{"router_z_loss": 0.0001, "positions": "learned", "init_std_up": 0.0264, "warmup_steps": 586, "doc_mask": true}
Below are experts of layer 6 (counted from 0) of a mixture-of-experts language model. Rows are named router (the router's row for the expert), up (a neuron's input weights, with its number) and show model dimensions 0-191. Each number is 128 + 24 x the weight over its row's rms, rounded and kept within 0 to 255. Numbers have three digits each.
After each expert's rows: "mostly gets" lists some tokens that are sent to it at least half of the time. This comes from a sample of Wikipedia text that the model never trained on.

# expert 60
router:133155157143106135166125163141130130148122158144095104135081095135119095093124143157136140156129106155122096157109119160096091121122089121163115111091090171105148113151100095145162127113131151146098144118168152124137105155115153100156110145133116123129132084113154120151142108146086129101161151099103117154176119147173162143110121108124080125158136123106089101149110161129128117123164118096093144106162130090119098112140112177135091118103097153092156094098102092129153142099096099107092105121106144162147122096117139154103159092111125111110099123123158144163159141136143129125
up0:161145086143123122126094120156142086134117142121129121125121169139175126135092123121134156163146143143116061113154119105103117127183128124094084124140133137143114144128158098129135175174169134145128137143136155160113109123153091142105091161121117082134110116121123119158115122135115115136139163118102119202100126133116133080117129123154099162140156153119113117142121160093097138178079136085119119133138071131132150134155095095108113086138119128086163123126085123080132169094141148121113133129112162122119158145132112101117094115121177104103123129107115169115156133150109141114
mostly gets: " David", " Steve", " Carlos", " Michael", " Eric", " George"

# expert 129
router:150175143143107144170133158178134122167113160130099114140107105142116108099118145146105131148131113158128097133113090167099098106104083112149115102108096168112142101164102096162150111108103161137109145113152143127139101160101150105146109148139139093122140092131154119138152117154094115119152152100103127152174116131165164152115131086130108125167111124099112094140131154128129113118168130099094157098161109100104107128131123176129093139100102148073155109106099095129163147112109094103103097124090151171139126105115144157099142086105119116123097118134168137156161138153132122141
up0:176111075132089149123092128157138120081142118138132109122132168149170133103096119102111152138120121120163108129125144111141117124146111134108109119134106126144103167091139117114139163161164133134141106148128153079107111132140091124113106162141127081080101099101129112156124148108128136155134168087142077190113096124170152091106161144170110209120155139119120125154116132088120125166076141103106147106129130129147152124152094113160115101106143134101149124128119097115107140121127148129111144094126165114131143130130133144111131118126145080103130111114146164144164165142152151085
mostly gets: " by", " By", "featuring", " via", " through", " Preceded"

# expert 144
router:156143147140104140168119151158133133159120160133103100119080114161110113099118147143135151176124120141138101133140105158106082120121092133156114108103096183102140118152112093150144121115127174164109130095150153129147113152105154103149109150136132093117129105109152130141155113141099131130179153105100125144155093132140158163127139101142115117148144128113096085154094162138153121109145101101099149104160103113113102126157103160153088141099090144096160104107107098127159135102109103105092109104097155136181141098102128148099157091125120096113111110122186152171167120136139130132
up0:145123102166115125140145142152095128108147113136123116144127124140170133101106104111104159146109115140126088090128099129129105109178107156137093114127147175099129172168154114089137142185152137163109102142137157090146146137105104146108125168134129114074105097114117094143143116128095125173158162099118141156136124141151119111117169114194111168081147135118138098137100129136098146129109137129122126111127119146139151132147059110142109104093130090105132088105102119104098121089130135131138133097152196110112157150103116124134112112115144107124100110111160138171159095138112128087
mostly gets: " became", " become", "un", " becoming", " becomes", " form"

# expert 3
router:154151156126106143174123144148129134155123160138108103125094099134109094096126152151118134155107106160115108161128121166088084116122084125160108115087083179084148120153113104149163122105122146153104133100168145121138109147111143093148124141139119102140141108116150115163162113144096108103161154111113119149164102139163166147114123111127092125162127143103095091138119168138144108121170117098083159113166117103115103122138112177140099133102106171085147101088099102119157141092111107105095105123117133168151132089108135145108150086122123102112112135142173132154150132142137121132
up0:160128042137088127150110132127160072136147113098163139115110170132122184118098115159133169146113119153150111097128123144128106164167097121120113089159121156121129151157160114133134137174150152121117151156099107094102147136140114144121094147121104112070102119123128108174114144114110112178117161111126123160132079135148133114139135124160093118097105148120099114151126113138115117136098133102132145136150126121136133181169101136126117099130127126097140076113092139075131136135140153118087128124103136186112157141128139122117081119133123123100121131116104168166137136103162131099
mostly gets: " Sch", " Kitt", " Kir", " Che", " Har", " Hend"

# expert 119
router:150154145137108142155119160147143126145127165153093115136076115137122094099122149149113144171110106140125086150127116168097089123119076135152110114095092178086147126149111094160154120124133149155105124109161160131141118154109148103150121158130123098115136090119147131154156106149095118104155159094117113168165108141154162146119124107136099136155137151108085092140103153121128108114160114083089149112159110111125106133147112165143089138095095167090173111085104094123149143103107109106106105129113142154158139085117134156108156086116121083111116133124163146152159134134137138133
up0:150143093131109158112127137128136112081158146118160117123127148149166129125122154170119156116152117150154069080131129136127113132154103150166118123145141158122145153149158109109130147146151123129106121170136179094124142145127115155103100146128119115082079089112092076153110133112102114139124139082101141179144126130177144107106166126165110129090139159143102121131134125107121115176081151121147140138139070151143159161154129134107114108076108126123163118063085127098131119106140149093122108111138166096112118121124133133131102125146140120082121128108166141142140125171157150112
mostly gets: " Gray", " Hughes", " Clarke", " Khan", " Bryan", " Thompson"

# expert 51
router:155150143141100139147108152161140137133123171138111106127090111150105087098121164141106134162127099145130103168124116162095091119119107112158126118099082160109138103166116104156145113090126162163105121109168156130153109164103170096150125139152103086121141107116142131146161110158093122112163157092100123140165095135160157167132128094127097106165123139117121106165109168132166108113139118113096157101163129094107109127144100160139101141099086164096152101099114101115137146097105104106088101119118146155158132076115142150105149092120131109112121123133154133146149133151153138151
up0:138109088144096154126107174102125147113150138149125113098068172127154162103085135132099136114156135150157091110123132130144102117162106119132096117131095144099115135131170108116129177148162124124111117179128118102089142130120146134117112152129101116077059098075119096154118135132095154155123162108127125152137096140166122099141147147164098115115154154109122095117095123135084153145095161104106156108137095172138172140150066132142121122109139111097129139095097118086145134108142143119092132124099154142141138101119127123132120115150131096111141075122126159128136106122157144112
mostly gets: "Although", " Although", " although", " With", "With", " Though"

# expert 142
router:151151147136107137155118158156135139137122163147083125128099112142107126083124152144105137165121104148154119152118105165092102126124098124167101108108109167093146105151119088151145123105116175140106150094162151122130109158094154106145134152138114103115139101109157122166157093157095124133166149096114111156156113138153186168140124095130105125146129124116101099134108162147128125092141108106079153086167104112097092130141122165138089128091108150091152119090116096101139128090117105105074115117108159169147117092107144135098161094119142109114105145131150134158152122134131142140
up0:146136110146094153164152140156130122082130118146126120103113157185125143128118117151122161128143129167154090122111110127149117098177112140141099159126120182169137160166146103134121125128172135145124101146174129124166123142128107126100148151138111143080091125117142127195109109148079124156151168110131128146097131120188125099144171126150112170089160145131130111103120127113114110154082140072117112121136092135105111115161088124117110084131112106103178121102102135115145160147149180140112141121144141113148164123138101145141107113130152138105142131104135141168158151129112164136
mostly gets: " as", " be", " become", " than", " \"", " As"